python train.py --experts_per_token=1 --d_shared_expert=512 --router_cosine_scale=10.0 --lr_router=0.00139 --n_kv_head=3 --positions="rope" --init="normal" --beta2=0.95 --warmup_steps=220 --seq_len=1024 --steps=6495
Below are experts of layer 7 (counted from 0) of a mixture-of-experts language model. Rows are named router (the router's row for the expert), down (a neuron's output weights, with its number) and show model dimensions 0-191. Each number is 500 + 25 x the weight over its row's rms, rounded and kept within 0 to 999. Numbers have three digits each.
Before each expert's rows: "raises" lists some tokens whose logits its average output raises strongly, later layers aside. This comes from a sample of Wikipedia text that the model never trained on.

# expert 5
raises: " and", ",", " in"
router:463473496485458483502511498526487496516488489481506508492509530481457522473540535532511481521490453480409530522506488453468483511510453481450426488494489519465555497515478500499494543495474488505522531531444513504437507505483509539496490519538510474492455489533498491541482510459511488480471524509507476443486483487511496519503498478473532494549498514448490556521545527512525489525505522502516525514478481488502537499526473511491502533513528463466529500549498512486503488525439490518504486474505553499508487479455529494517471507541530505452497509512574468551436513526469518506
down10:506495506499476495468497462506532493528483536525493523515474494523520482487490504484497493493517500483533495490509514481500503502483502493481548493518501508456462474508483452468536476481469534523491448500493539513501559511493473486540506483473518533531478504513477493525518477504514516552527504508476502468469532588504513476495477484512482522526460484527513517499464514480527549479475555479470485527500454508492464554524477479508471529516473544459569523556482496528524497464459534532496503499488494495498471486470521524493523490469513476518484504479532504531461459491504514481
down11:558509487498473509479496503523488495476505490534501558524506493501498570479511453500493480489536494518462497525473510516514552522515483503476514503522550523491465496492442489505524434512534481485501524489510489505539529502471503509500489423526488481485537498482494479492508537465492487505504452513507478515479524458489494530491522494483480527474503514540521539468508503490523532498529484512531505498521509533469521495467484529496489503471507532507470454469543480470453547504486492522519550518502496501513477500529483443538536485510506495489522546456472518503470475521530494533
down12:488531572506510505528499497510531474487466463460462532527516495509548478475477528503499529473452499535455466520484485532537519529528511503479517495504502510513511498485504529524475515519485530496536479538488494489489515536528485510486517496493507488508517540528527510497499504505521537510490506519530479473490501508496520502471492532468522540541495473516458451497513535542504509500507502525442496512510486530509454501482527501485460509550492464428509503465498492497478524518532508520515503487472447509530446493484494496505496532463482499552470502470509513532565502497535482502
down13:481469550536494521529532518508520490489487499471565501488505472480484468505501550543520518491446508503474514536523481522497508489510506528497520491445475460515545495496517502499503481466440476497573523479453509504479493499553437488518503511459519492474498494460494572550469527498506503526504544516474518462525523525501504470506500494508492520522452481552483501542514505499528488511493493491486519517509488468527464517477512489502459496545502465517475496475502491466521525539452478534482494493506491507503532488462475469481452547507464489477450476449527459485486523480498511499
down14:530475496464500505476475526522514515478506521537551516503527465453506494505468490477491501481544503530521487469514531508507544486543462494461469524479542510470528452540487480507468508498471456487507467519495469487488483520452504508506507474493491475509459441469499495493503540495505514484523479570554502516516469476494501495525489508537471514517460503533477482447532498507502539518491517460533527521510538483523480485514549498501518493514530453515507469517479455468472482495510511549478438493486457467491501459496512535522534483493493480474491518502492517525493449516507458492
down15:488435481464538549488488507453465471530503530477526479526516506491514489481548502498520495501477465463516520494507548480516521523524524526495491486505514535512513519505487488413500463517474486517493485478497554500494514472517491517483488529516478488525477508498517456510473487495507475521498507526525491512487496502474522507471508503513525509510487529487486520475481468469491498435528469500523504487451544521461525475527457522507485505536576492491501509513470541497514472455509444521496508544490505504521476489484473445497509482490501483497495489553504471512491473489479520481
down16:495522440501504454502482506513501465514491493545525484510510457492497493501473491492522484511470486531423487503492476510523538519527492486494498520486514503505519480519515537511503519468475558484512504547493496506515545490475504518479463517489494504503491485490487434488480532446503486435539503522477522481479462512543494490526548473504536510471503516463517532478512510483501480516481569507535542500477520497545531483492457528486523468480493495501497528514476495505488548452479498493507442482508476482518450502467511492500505538528440485503462495539519512485495487553498512514
down17:494523511480501460440516483491496522482523512519559500476512515490528510480483513470453491490491495502476481502489509455524566505461486505473513503541514482454495486472494494506504518469503519463511501496588482545502516524482494493507544471515492466499508522516474487450516489484517526511482462501480501542516514521456502511494505520507476503525517522462478495522518513523489484539511480488486492504494458478491504489475483464504461510482433472519503491498535495515515492500517482525550463472499524533525523512525497510504503482536504481531476519486533505491468528495516479518
down18:501500563499503495492517507511508508508467476516519478515496499493501472493478493472492546496531498478498487511501504504541495514484504474487508485502553465525561505480535520521516519534478513507516487498546506459453485448511521547490496489444519475488490530519539473496537509500505547471519520511485557477455512575535473475517524514496505527480485507492512525491516519485523514526476481491529473521526489460510496463496504467513498528486442492481501482491521485457528514517507561523507501496530524509462515525531462490508479497508455503496512525456485498493491506508479458524
down19:541568489553523485473498552529545440511536505462493478517507488481491471548547492503511551490499522485498461474541532540455451491526523499517504491496502448469519531484528471482497502495537520500529498492461492471498533520514512522504522499471542502559488524535506487456505499499457524502523531482508539526526535524493496504523486515511543525523507472513540475510478489522508496462528516493550480547496512477498424470507519470510503504496506503507521507517526502511491507474492478499506558515472456489459527446519463528505491505491506463566504481511483477508523493495529534505
down20:473493501512494506492494457521499501520469491480459515518488520495495453526504494467531483460462484518459498470507534503504508519526485502522529556503453481508480499521498479441550519514484494540483518507473442515512465458484488467499484485477539522509518524452495503500496532486481538479502515506519511514524512542481485474497489474471484512477500486554466499542484521458514451476501565548478513504496520441487467494468497452483538542491500513495514542494518515502473500488528536520472465508510498493501469491531509519484517452473522482530466505469500467532539478539516517571
down21:536474478468503484463572501533519481490517485516480523522478549504523482497525560459496510485427502467521502494517496479555506517510522490501453521514435519457504497479490529483473511508474522517497507481470503478471500465464514507514464478499461499455515536503510532524469531474495518502502508496524494509476496499515531456537479495500513540476502465511471506483502531475493549526529454505530534484512516466482497551559509541514496512481524486521532554517506495524484476460513544530472512509527474479512465454507491532493474519568512560492492496467511445502506467454524498518
down22:511460506582515528496487546467503472491513465501515519500482521562528496506503473515536456504509499481475509533480525447485470532533509497540497477456496477491527485522512502472488480551475516500486503517532523500505507527540517498473490523509476521556493486544470510511476543529469504497479535481528466542519528503498471508492513492514487492476496446501510534481538459476547501509481492513514499464498532515480502541489486506484521498520459504497503516524516548531503514472507502469499444495540509509506482536497470467506483529506486504545517495508534539486540547533501486485
down23:496489487536493521476477470504505508539459502522519479479464518505494474507528448507462461481471472506520437491516519483497486516507463525476491473583494512529525491506536473513474517449502474480535519481513512474462481476489523497524499482470567533478487470470508438467499527452517474481545459519529519507539505497480491482497522516487505436532519489529468517488503485509511504531508527527512502524493532495506536504497519488466518550516491498506507514528436531476514488475491498478491483489514516512499556501465503520478480483497487459519472506532524486503512466529507573498
down24:513528489520533500470516510500517475549517507517494505467492521535486471505481510472514509478496472461525499492508524517504425495483463509481480481538537481502539490489484519459508508484487464466472476488483497525466479528483472567483484464481510492500541486509518509483507501512459517473492505531552492515519496535491500519476520467509539477491471502502468516497517459476480499507480478474512510470514582509532500519506492528496533512501522538509529511507540497467487490512499469465461471490536446514460529508498494453492514456500502452483497495488490525448454506502495525468
down25:491490561500473481475482518473532466492522556508481510498526512468487522505476527524498521502508491515505505529491459504493510471507499505463481518559468484494474528530505464509480552507486514559530491446470515473510527485473515491507498534466553511529456532495487519533521505471506483511476523541539510458547506449517515524522485477493525545517467511492453507555469543512516487513514463484513511500475484516483468474502464514468534492449511474491499480522486503521468512474459464478511480501468497530489467455501528453444472508543544464525507500473494489521522475533528503494
down26:521539489528493500499484475501495549484486527465540532498529534506464525498497495513486461554534573498521498507490506454457502537492505529510514487474503493516513470487549573509478501471538509474518502490517486501534465486491524459517473489521490495549506495489525499487516504520497528497527505480505465469508533467499498488487461521449504470557535509516482497501486535492485484493496526508496456501529532495516468478510490506481536474491556515511466508485482507519504509498520490499500519500469509513484505531511509474500514463487473493525521519460518494486534494512502515475
down27:513483523485528500534500455505487508463540497548549485458503517497498453502487482462495494528444489512511507554475487496492517478503488498482500518494480488524532491526549502527454529473508498526527509450483492510487508473485438540542472519486516496473475545483505567494500512506508500473504521548504481518485481513475545502526544478470482497482529505512482478517547523509516502485476499503473508483518469510493478489484475487493502522547478493515491510506522477485483483525535516480532510510480525490483522524529508479462524519513485495495508494503494449465508551487471531444
down28:501521454461505553482497490487447480497480520531448529499495528533498519524459520493473546483456500472522504489486503540475499516481503515455507538500481536484479505521452512508472457510479505502466505535485502497464527437497525477499503552504495513498498522517500495504520456516492547459447531487542575526491521478540508446494517516510511489494508475538506526502501518502501552535529455496494442553484526490478517552506501479497488499478503512536500549495483501527484480486459487551537530493499546495499457503468506482511491486533478494503504504457535498520521407472510539522
down29:485505525493485480523502502487506480512517501495423511514482513498555544533497528463544473493498514518515506516526496485458520515512510483513476526501508522481580518482503543485476489509540472537459522542490494495491467533515505528513545484516505494542507478504461503477534494493457528522510508509493491459511556502480490527507469492414534517530532483518513463505514493452494535509489500530581451492460501473498458473500459461495506507555547477485482503527493516513504520478525533504493495488486473482528451515474442523545480524504508463502522481429472505505442509476467492470
down30:467501536494514474512563515486526438501528494482477510512446520508527475522498463527449539513514495516513462494519487509485500445432539487460536511513466501505496508463497496493466508506496495502486454467510499461505491509527508473527544496506546490498550515460485506485493489482484526502539513476450511507516512473455512521518444560517518518529478476484474476515481526469511514494512514522474537530499475503474521501430548482505497500502464451476524502484491507500512510489497463497533523500503555486554465455500486532508515478491515551546478482468503513518437490483502502489
down31:504469479511458510493505488474473546546465524519476509477489475492451487469508527472554507484487533526520482491521508504553507563536546510517519511477485491488485488463479508485545511507513458484479467472458497524524525483507505501495498496476515504491533515502537479492571489517494474491476520508505532504534532508567510484500476552453482523458474516476503493507467547485522479492492483509506460493478514497487453488489499528450549488529491518522523515536513483529505474522498470490487496515529494511551457488501483457504544500497537503487475500493496512558495491537493510512
down32:527495512510497505488522462496495487505496532538451534465496480507510513506495502519480523452510492503491477447497511493499466499493527526488502501501553509536469469483490492492517500503517512508488512534503466480509456505513444487468533498506462513482465499531424499500524480469547473514480483419459487514528492546510519505476521480524469505489513476489486492559479512519489484531468511506525510463482519498509484482480510506496527402459528496508497498516455516529481444504476486504523480512521480527477452496489462486461459488553498523471495549439490510466485472463520483506
down33:500464474437518470528530482524490522532511465464475469478465543492533488515489466513442482495457461488454508517484530480502516502544532467469493489491517506544506502475518466521489449499492504524517521501528472530473499493520456477466525492540536514451468474485476488516531503552536505511451500467474481514512548527532499508522522494459457463527507481496529485526546479548545513536486498487515553504478477507488497521542486486533508516530499453529462489509483507522499474528517514476487478487494487519501569500478473471509512521511498477438524547494523476502504500485458492511
down34:483518534493477525490514484490521458514499494463511571491565474563444495507479508478521459545520535522491513450502493506521524484491494466469495484499483506444442505541527520457498507518532534487499510484502490477509458515509486465481523550473463522528491492525532515504499500514519505512517550536527483493492531511536535464496492503508496516472466526464474461525477560502490523508458517512466515447496461504490505509504453510466543463516478470500523476479484459492467482504508538484488486463504521476456475499494496487510513517537511470515468525470487483479466501474535477508
down35:496462501509451497525486484488492512487501482488532519520506507498493538516546487512522528505470478457464455511482480521509495480476493540478497527522503496552518487454503489494493513533481474472484494501538470532510463492477506509493507476502512487526521465506549516492504508548546472486535463549453474502521525528484479514520510495534500502449527459578498497493513471481530522555513506518535442467512493506489476477483465564487536491496508480494478473502511472475524482507528498478524515516539545516496526529510496501495517487478520508495519491483527512493501499513588515493
down36:479509500506538562450482531504551497495465443471539506510528500505518494458492494492524523470471539533487493486489509486514503507459495495481451518492502495481478456472481523515544498500449500514516465497544516533551491525483481536481484514476451511547503450474502469465500483510527479509490448500508478512473513492532514512499501524468526505507571470546492527489500472531487481438488487555501473493546512505441445500495473522499462474516571509483477514452533518492492496469537467512472585503494476485499520497473466458487546470468521508466492495516506510471498469491496500487
down37:459547542500507517531508494487502530456500511488539565492525513478496497488489534504511469477507499492489497526478482458496497480459493450492463510517486482499497498468524455491507511482440527506522552544538476503496499526512490510492526522462464449529552490512493478470495463576503468469526564459493500513510502541497538456507497480528524551485525528507488500484484517483515526522507527483521512501511489533465503511470485504505471468489515471497570503475522473481508512453458509542524496495505500510475478515515514504499492526515498499466445486510461511489548502488504470491
down38:514437506490499508526525536483552522479505475503517519426524505499523537477498538487479515499501512449467514497476490497468488450486510519493488479497498473452538497522492532536459560492540446513505528469520451475474527578532501562487508487519477504477498500487473492513474524533479525501482477496526491497499453509496481511478490498510533527487541485479546468470497452468541481493496493475489495509492491516444518514481491534528511498548487517468509505479494510507536542522479519499501471495474531503482511472537511489513466505519488499478502466511489501476447547459513516491
down39:476522519488474506450549478490532519524478520530505521516465510492471490490536520478519518511525513506552504499535495509516507489502480505516495479494513520505486516489528491455484480489459544477547511503496516527512483521535540507525525477560492475506499500487553487510513502514450482479459526514507503510500485495459502495502526522511509503480526498522534481470522543502499517519495488486442484483497515488479446543470520540486491533507516461448498486475518563511472476513488481491505473515522493485506541475511512516547484547479507511520449521488534483491504437515484524476
down40:527490470532478495522514505484517521547494513470540482491497494546516519486535511510510497503480503485506538478518487527463525502520519494471485475468506486534474494501503540492504546499515478478480499501525567454465476489533446495511484524510485440552481536500534522506460501479525545503494502489502487480532490502495504539500499508509516508515493459504520457536470496532545497519483517491538527502522505485529491543495509541519547507550531480508501485482555552497508494526516479520497509497467522451512518445494467493478522517514493542488519545454510528508521479505479498484
down41:477521512495534472483527506502520501526473462488542462484518524495533511486515487520490511511501556509509474480510446505527524525460496478492491470525484526474444502543466478555474490481524490496514500525498477479477521506495534495524520478536544469483524475500533485501513493508474470511493525477534498478488477462493515483481515510504486536524513525478532495501515483481554511578501458515441527536486515487511505498488483473475503520504464508467444476468477498468535503504479506541472509466523525458483499549506523522532466515495499527490509523462468481497475467509531466537
down42:478508524509481493533517531514498455517541519432516509479452506522486499475499508495518499499533519531484487524509492486503549494540478526441467471526539533492478473451456505513467503483516481540506507461516510496535482500482495517505493500468476491531484481460482506470516522465536473534488494446489511477521444469501472479529495510536497496480477534424484499490516515514490502492470480521522521478506457490512492510466484472514505475547511480481461468546481477527480494517511494526553468439496484505532539517508485507503516490488542492501499513516527512482462523476496465477
down43:488494515515467481499528469525493499525499484514527523502486511512533486490518503515499512433499527539516479547476483501496542535482467511519492498459528503506533466505474525496470479508474512535459483484544521490499514509512474563519490540478478461458474468465435506491526501467497494481505497488495493518500483492531517506512527546518508512485488501495433529475529535505488500510502529538521459491486485517448505503486533467490440457539465468499511492483478530473525512514498500493508524538476515492516502471488490522512546527492507516518477525517514520493482483463493521467
down44:509474538495518480520511509491470527486541476489448524512498483500500511515469484514450494519541529476489497523468479504484535529431522511491505484495531488497482464513514504496497499481488489450471478468560489524503501526503471488511494479488491541490520437470456465490500498446488494490506502510492524500550466466533482496521504540500473502518466488497558499515505538490461473508520504494481477477518521523482445513488491466468491527472478471523508501513532481482516468482503474462489490485445475502469505459496532493546525480485464487477496497551466539550498453498534535468
down45:529470462493516481496502531524495482505467481497532481529522518502507484445467518474468516469497495530503473546538514533544504479564447529444530508502510480454553450448492510511492493485527511471465469462505487500466506545527556529527488521491497450480522514516531543454482474518525487482521467487514520520490497467505521476488485478539504497518445465485447462481485513509514501479512492490503505451551527489507524487498475476491499522492478558506506456478505499466474530501513507519478483489565536467499519494507488527510527522495501495494492488470493512532507549482478514507
down46:518496518507498499546463476488510563528518491527505505480456504483473531500487471483504521510511494514497518538484478527520506513489470491449541507500507563507476506490491499514474499502500510498462528476539525501477495496523523532508482482516482480545514516493540513463499502546487550475507495504526545489470492540603503508491486513485487503496520523523485506490553498467501515505525521421502544500497500491459512494521486487509514490496499471507520486490516477498519508484478454478527476514460494438531553456510524499487493502541474508496474487512522531478517504496490489472
down47:483494501489495485502494510463490478503512454478491521490498469466485496499499472503469484461498518534475453473516494508513478489495502484484488513541471521494483493512472554510512534484542502466524505457481512531501471503480524472501476474483536477520519513491491524477498461508512491516512529506469572515478475478474470515466496507459479510531481512505518492496502483473538486521477523533557481500482542516517489493481524441504531499494476469554499509473503519473531488466442494466532474516533460461497500487536479526491537480499520498483503555509507507516468479503526470510
down48:512508513506514494516529514446478530509551516453514455541481489512495494514546533471501493485509523480489493531507517472490449527480488526506507495520528554489510484470514523484484483503492509487497530515499486503501492475482498484533496522506525471472433553446498498519502507502508479515486535465462487492487541495510440488496477480466508520504546543536476491515476500480512489506491508474470492497509533482500533516482468502516491517507534501507561472504501507524500532500528494509475486500508542554508481524493539521499524492578536525475464467503516490513527516545505547514
down49:513536476495504457502486535472533466488505529446531527503486528460520523504504504528468477507479493511518476476516529447515488507477478541524494496555519463458455490509529526532475476496495504494523491494526501481528490523459493500492475460501485510455484489495522502492507459478550500495525461478508542524517544533505490462505475511474515521513531519513505482466500538517532471508517481486448480538521477535499526511515480510520532494506514502536476452513504473497503518505490463503502509467514508545474533538489465477529495525528455512523494520535514498437496486484541482521
down50:508535476558520504519472497531488481509529487502492511486505482527501519505495480477529497538527470511475524490477502526471522510514467519488513477503522527472463480506470452495466483546498549484507500523561518549487497551503529517527490499550522520496470496482522489480488515485536464519452512532505497485518541573498492500518470477505518506449475496512494558463533506487472462524512488451485496516489469478493492483483507505477503484521488482531495491472474486527522473535475495533440534465497514445511502490478488484481499485526487485515501521561537483501474480556489496521
down51:529502538533474528501468507492529458489553506501495490518502485455460475520507506522467506484524448472481537537465482468501459525528488517473504508526553504472527485539472504528508525533533466534498524504526526503489527480488527544474460511495519464469490505474525500528483498553501476453522497518523544467499512475455500482468469473521498487491452463509503517472512523487525516507476523516517491496518506502494480510526470512542506519527534494501492516547491480514567477516467498491512496488508536511510503494515511486527558514481487508514489483457531482521525518539500529470
down52:480482504498443501478498533493494472512507513505503497494546504508503500531503488498441473519539489505498482549516514509506544531509510532513513499476462506510477516477471510533480486468489495463525496492505508496468483518485532528481511463517500523480499510488511552525474514478525522493510502547505514518505472486476509487510477475490516485522472500575538587425503516511546496507523499525507454504522523486471497459467579460488536500514522534518508495520473473487471520498526510472509461486493466507489541471495461480457515500505481507463494464495511449459514453530490464478
down53:490498499488479503460488504515512508479528518498512497482494457493464507513519491439472503473511533500485476480445526489472486439481555535492501537524573512500529487506492518485505522527470470505485463541497511494452494521500481541519466464470534534506472535512485520493505513522487536520483505491498474500470500505488506514514474414492507468453563480516507487459473479472519555521502507436531498512533522521507473506499486497500493492504484477542497520527517439500509513452488465497457481488471520495490502516494503522469502508536474504481511513519525493507496508527476487521
down54:516451507525494488533455485512505482462508527467504487522520467474496488475482524469487518495530493532486497491513509471485579489475525486507510516483511481497523495512502507488498523496532488492489469524518500498483470505513485516498458500505511504494526525509493556479495522520467488471492547498489534531495492520514520507492513458490515504473467481518520477480483518445469536497480500484517482487519469459484514511504459500476450488522463553570501509536484526502478506476526512471539501521514516505480532522470496526441502467479475447516567570497480498506547517510491519517
down55:464511487525541481502502502506473505532496473521492509501449513458511471501462506516496500487492505491531500500525475496550534468523498552512508471536498442498481509497484479459500490474491497482477467444531501489521523471533503516507500491504510500528506525496478488478497481521491524511519433481455502501543551522555490497525485544495487467552480552491533479522467511523498523471499506519454492495503513524503492478457462516542495502497476528495459541492506475517533516501477468471483486524493514486504457524545527482485462520523471495525533490488475518509562543515473550462
down56:511517507514476512540481497486502509511536525493559504546534504545516474505459508509535522478486515501503464494514498516499562517502544488507499537475508454478485515554491480493540519552493499486466486510481546527468472485500488468513513485532512529534466521495486497537428508475462550495527494506496529511524481504522493492506501519513522487520516516469499514513526518458423491460504535484547464476537519522495507477476506529504477498492531523523482502469477480491456489464504539531516487536477523482510446535497498523455484533506508512493525482504526497514500486469414466538
down57:468503526484518483483540484531511495505510472495430459514514507506533505479469460502487471522499497532486494507494531516505533586487494542530517486468476487533487517492479550525544523521557504455502490491491503476512484485509510528502486487487464505534513508495467506501500498500528465484506498479507546500491523500489510525478528476486527514485500483525505525483514523481494473499532481503517477477540485501475493494484526515516471459464499539473508468472525489546517512497522471527528486518483516539502491495530465505499525464449516496480481509527427538508494450518525470526
down58:510522444503520504541518482472514495479496535522538517485531505508516559483492498486474489459534507525540466452484477464499500478490487505538532477474500501515492469543506512454483443480545503514509529500535493504531519495532525474507469524497501560506528481529501489502485496490489460549497500480522527513521472486482499481536484513527506453514542519461487515502511472550504460460515516500476481480489465465532512537494516502503492499512495486525481521538507515472535463504493564523455523523503526492530488519524547543491450525503512545511517509471509483493490564453504513523
down59:515520490515471544485473493524485489482490470525514498502504481478469514517489489506495499471506535471529472525502501510507511496450448508499522480473534470523495531484525528506474489547489520479500493514529448500453553479488519479539510467539518489515546480514495497500547502454505467487479524510504481449488561479485463524510498510532511458548560491526518513451491492481480522469539508512566516529506518488500491476491457488473464517473468501488475476438548500496519527465463463491464492513494503461501483500522501495500533468512485501539491494473481508491568520497487518491
down60:487502508482516492505518505488518503501500491491510532471503456517511541500498463533476515491483485465520549513462502486488521496486544487484502476513484505516462509455482508486453461499517504539511495524566490422499483477510465478492490442513473494475449473505514538487566466439486506516496466490461521480533492464479525510474523542466510530482491545521477524525485514531509490488485475506493515499499460525517502509485512504508483525514517490519504465489509520511535530501484552479477486483408504515492540483527539519495463509500483499531544482507501497475492505478495475475
down61:497518509506456446527476482478489504453519494488510532503518490465543550509456501545478483510491490529502488477498472496499521491499533448503519461498526491465456498484497522531508535498474510478478489488485483491508486511474493500485483518502496480508489496480511461458533483452498440507501468537485457473556501493500449516463470463498510522484505521505461503474471474540477523534492483507522510495502565507513489494504522461516460520494492509550485490469498484524552490466523480476510497502491476474557521493490474500496534522502552524511525480510494510468492491551516518466
down62:510480509489532484472534488510534494512505500466481487545532490505485489470482525498461486541520495514466517481536520488491479510483523491515511497499500530481484537474526492468503521501484509481491525504497489465544484472474514502520444470490526470486556511476495546493483465477490475514520466464535492522458548481530496503533483475461462554498473489505524507533521512458479509492509513499509502548528526472480472489484489494531465447438462454533508536513468514515516526485504508516480508495472488570471471527492461511455521513482521530571478483510483494543531476503501505504
down63:505558489488477491464519490519496539518473475506513485524461471539496479519471482500500475449508536499573507486439510524493563500451492500504454529505500551487505466495488534487502503521529487485483526517497486493530510466521453524551466486524510525482520490489519505511521492498514492467495532510507487521469478451487519473540539497472478487514515482507498501458500517493510471496548490512495487494507471497506515503522496466556523500514510528499477488484512491428509501532516509537466479492537515502539508546514477522526451495473463542481490520494461498508483481534502514515
down64:503530526492459529483478513515530500500486495513512451512505530475496521495555494502506483497487506496467495504482494505504441484495521474529517519481510491483504495498435461458486457517483528480507461520534482530450510513505462524502512497491530461486472466530509485513493474498523533479499535506518577524493493510490525469493460479531504499492505526480479536522484478465531515460498479522466492471531513480474521508476447490483510493468501464506483486465511470505504501462498522518530439500475492517522513455509518500493485517508463458489528464528547516456511460491505519515
down65:494525476480490495515502483555464500488472488510470521503465480516482493512523481499490528510470507417512473513498511482483516485496492482469513471503484519513521504510483504506503531492491470546515474483479498508481543483511517465507557445470502473505462474465505479505494498459533477496494480519490496522521498456491516455523504500504546568509520562498493499492513454565515533505491483513516524497514493506521468502498501479458517518504558511537486505504490543523493507459532495548524460504478496467487506482508500521503508480453466486530489515467499510487516557461519523510
down66:497471514455514478485497522519526551478509513517510492504518499485495497523484548474491481514530475473467521517467510498482454555495521488502495505506505509559462494500509490559522509513539526519498473517523469451481457497499488469507461476525437508502502486511512465491516517555509498481564438493468483499477509493465526520487501465512502487541493456520465494477499494532440493511528528493507524475472477492456503465519489514535515531501471477540479474540473517524497489520521529482505546486492472528560519528510477448465477531499515516560509499523503483507519470533482499541
down67:484489520496473520508483515449534457536523478491459452509497528479493516462474486498457507452488508458500486491484511515517491494491500528526495492499507482496459516468475467498514478511548468507517507473539502517470502530492496488506512514479514487491495499500481473478530469522541509534542508511499478523505542521482526476524435528524461496520469480507473469487520559456477489478536486484506476499516470494494508498489506490517489477475524513515515501535491475522509565518474533541455531482470488463483470443543507464475498523457512508481496560445470476497484490474455469491
down68:469513524514492515527474494475483525505495517521503490503508486514469504532463493518506490484500517539542488488473453490487481523501521485517492510514507479511446495497501478519517502506549534484464528483516508477510490511501506467465441486492517526524476466501498501483471582503488460537542499472469515513487468474505524518491520484505491503485505507486504461541513478523468523492531472488509510432528502447520508516498486487507563495457494481531537547439501523493474502466509516524488552508499446538464504523501442525504512451430484512518515507546436497495518484516538458463
down69:516498528508478493462482499542521451440518513512499571488469515509547479493541459553507517494534498501493530458529511503532511534499483497504502466470483490547458549517458470536547502495492512544517507525514465491510499506480498490534533495490468545545493500527483527485468518440488520494489502478541484532530498504496451499493514499487522489493524471510528507480504517503513485495487459506498483509483500528491495517507532481493513505449468507484489465517515506502478508477522493502472532507514494489482539491498524456482463470481507488519451535461490546460495511468509524541
down70:522512491537444521463492493482523426532497467465496482529479525530538492489514474491503515500537497516511491467503514492534486525492489487479493476533508482506483502500467532508535490482499487546566515475498472536517535486518450508471530447493480517510482516522495501522496496501514507529483473507538501471499501554485516512506552478468471530531458509486504513464471526508512526524505530528507466497485504505506514494474512530506491488493524501538520522487468517499531494501496509531457484503488473519468476492430482492467476493508475534499491487495472492468505531500481466533
down71:498475501509534486537507515493504480539459502539496485511499513489495508521501504517486469504503542491520499505464527519485474525497494549461441536538509480516467510498517513492508510481529509487464489454482496480469489510509442504474511499478520470477470464529499545475488460496492535490497494520510523513506502491513469464502525521466544520473510472539488451506482507542526514473506481516468510512489479517534523525448479472497477410528527496513543469434537525509456456503473523518526521502530518528457470508497489482536472445520536517494498509475521515470525510466490486420
down72:500463547491490476503516514475463498511492479497491525527495477502540470549510486474486515485434497486529510501527520481527502496476490512485473506480489494467511499475467476515540489520505513529534520529533504471492478495491492511520499493497493465504468543481480545487493548511472509529465524537497502503481507476524475491530508562502490506511519503521498487480505513516493518485488530492517499518519539528477531488459546517521481428513492476502513511507515485521522493479523497519491472482510486484476505469528494477486510457539470471559507463499574515495477526458481483547
down73:417507541463543487484495436548478510489511488496508515507498499519480521492499501501476505502487468511520509540538513476468506515481505493536461485512419523455540511518481521548489504495481505495494535482465462461524474486522516520450498486488479459512476497493517538495526457484496461462468510528445488483479519457490531480506523515462517516479570545481472532485486522515513517538510484525466463514498453501543537481462497506524434483520510503440516502490468505497484523573495502505488473516491500484506508496458462462504479474476495481497563537471470511518461518453475498516
down74:525505495480494530497496469530506477516521487491472493493495518514543502524504524482488510455500490492483514531527486521462492471503524526505436485480477479488528503500481497506470519525507464515568471512485497458493492492521475508504489491521528538499511501490455505532497487463502506498524514475495524533494518480510518519505493515469524485519525512495492496504527485508497530498503476491472508515456487504447477475485488485514488483526504483479518450487504504525466542501525549541569531505430509535492488509478492479494447559493511497479489506461478523510460467450492482482
down75:482493494515478519528539501486482494477493451476487486534485486551482504488522507534535464542480488506517482473513489502474509518526500510497495523489484513512499495448504486511440479484487488503460518477513473476546518532528488468496511496541491516510472523542498517519508509496515516495547523465473489472525536502477470483451514519522506515518488447541493486503468432500520510471523522540535521494533507516505504478506514488455497459486509526528512565475506506509490455444467479481482456520476506495461543527486508447531492497532482531519467497500518491501528515527496499494
down76:445511471493447492481507500527481520498482546482512497542542502506434483518523483514567461504489481528531496499447500496524471484496489501527476429506499521476520534479525518495530523516539534521500519465520538508480500502502528455506503521469514467483524526513515524493473539508510509513530483479472556492493523529442455502543474511537499517450501453515510498512450516531545486550499490503512479503540519469520491416473532493485525499462519450467475533459519471483513489461474493494458536529498546480498490507538533521469501476512535511472523453473481531472563505511488507501
down77:492520504484489504533505495524533500507496527518451486505501528485508530447507494499561512520532507514482518493541526499500510471495513513485526533497504516464527477517493517526486500484460539492466466492542497479491525497500481482505503521488543496508468477465443426490449499551506532517509458487483502487511515494527520492504487463539504491423479547509500510494539523470517493458495484456503489500566504561495448474481469478488521492469470475501528494486531521517518548515474493505522491518502500474590531488526497511486517522494509485518472523519538517505513549515525535516
down78:511479464522483522476468418536493495522497475507520500496503507537504478461526530462468466523513503473542484505503518510490457483511507526535530450531497513511504523513507469501482508472499515485552439448502515503480508534514509495523501531465512501465507478503506540516536475487469459489471504519471490483498507543444513463499477493515464545469517499517561500476537533464497540531503483498474464527493527522513451462563477524517535544477502508493514469515490510499508493520483485503486516509493480517514494510486504507542458546441510515488507462473494503522494467480499500497
down79:516522477486555491490523480497489497516517471454472474526458484501472462540533473538467465521475517520492502485533510497510542467469488524556511468520493508541512518475483506491467440524511508473487514469514540489560460476505518477535492516519506430471532501502478537465456473498501527508483503514485462508535502491496514487504534509517490496464473484517483506492505517503464513479439493499464459501508482504501478522458531474524516468471488523472474499527480517497504543493500497504497510481469465526476454497477503461500468509458505512510537521467501510517515523496458502507
down80:455516487511507493493446498467479509544513497529506476474460510546482497497476498472565478517500497512512485539502512484532460496507504514520476487540538527532498516540453496542500511485470479512475504519479519516480484527488490520541513468530524458512510508520552511530505484469465483535455500494509498492495503486500488455509520496510501542482509521532519508475507486534516487516526485483487554484483488511465482533506507486522517542532524514481470527514538483527546474532503453508561484467496518488507507476517508521500531487503507491497527503495540514463516484523530510512
down81:476525538483504493481468503528501523491515511553475538507514502497476510524467476520499519516481486458485480479507533496531515512508480531466468501509507471468501545512476450486502483484471533511470502500501527449523483526509508482472523519486496518454517503504475536481503459504531489465488537540431491505488539501456521497481498481491455464495483474502533500530515500514534485523529501488476459502511436483466502511502518529469471478555501550475513460512513470523473492548476512490508541516540491508495502497536507477465526517514546509512512531505492508493485528501500496500
down82:485514473535526555548530504492475489465562482506513532510512516537491470512508475488491555495452524486493520516526524465464573564484534462493488490496520496508502507504494479520491483495480494539499534525497529510506480512496501502495472488479439445521441440491457501521482535496545503521498502478474500508477539488490511497508467489553475470467510507442518507508463496519500528504495463546504524515512507536451486477480525448470496473516474519509476517498520540486472478483492523506520511520450504500549500504530540496488470536504508473490510503544489460539532479483449524525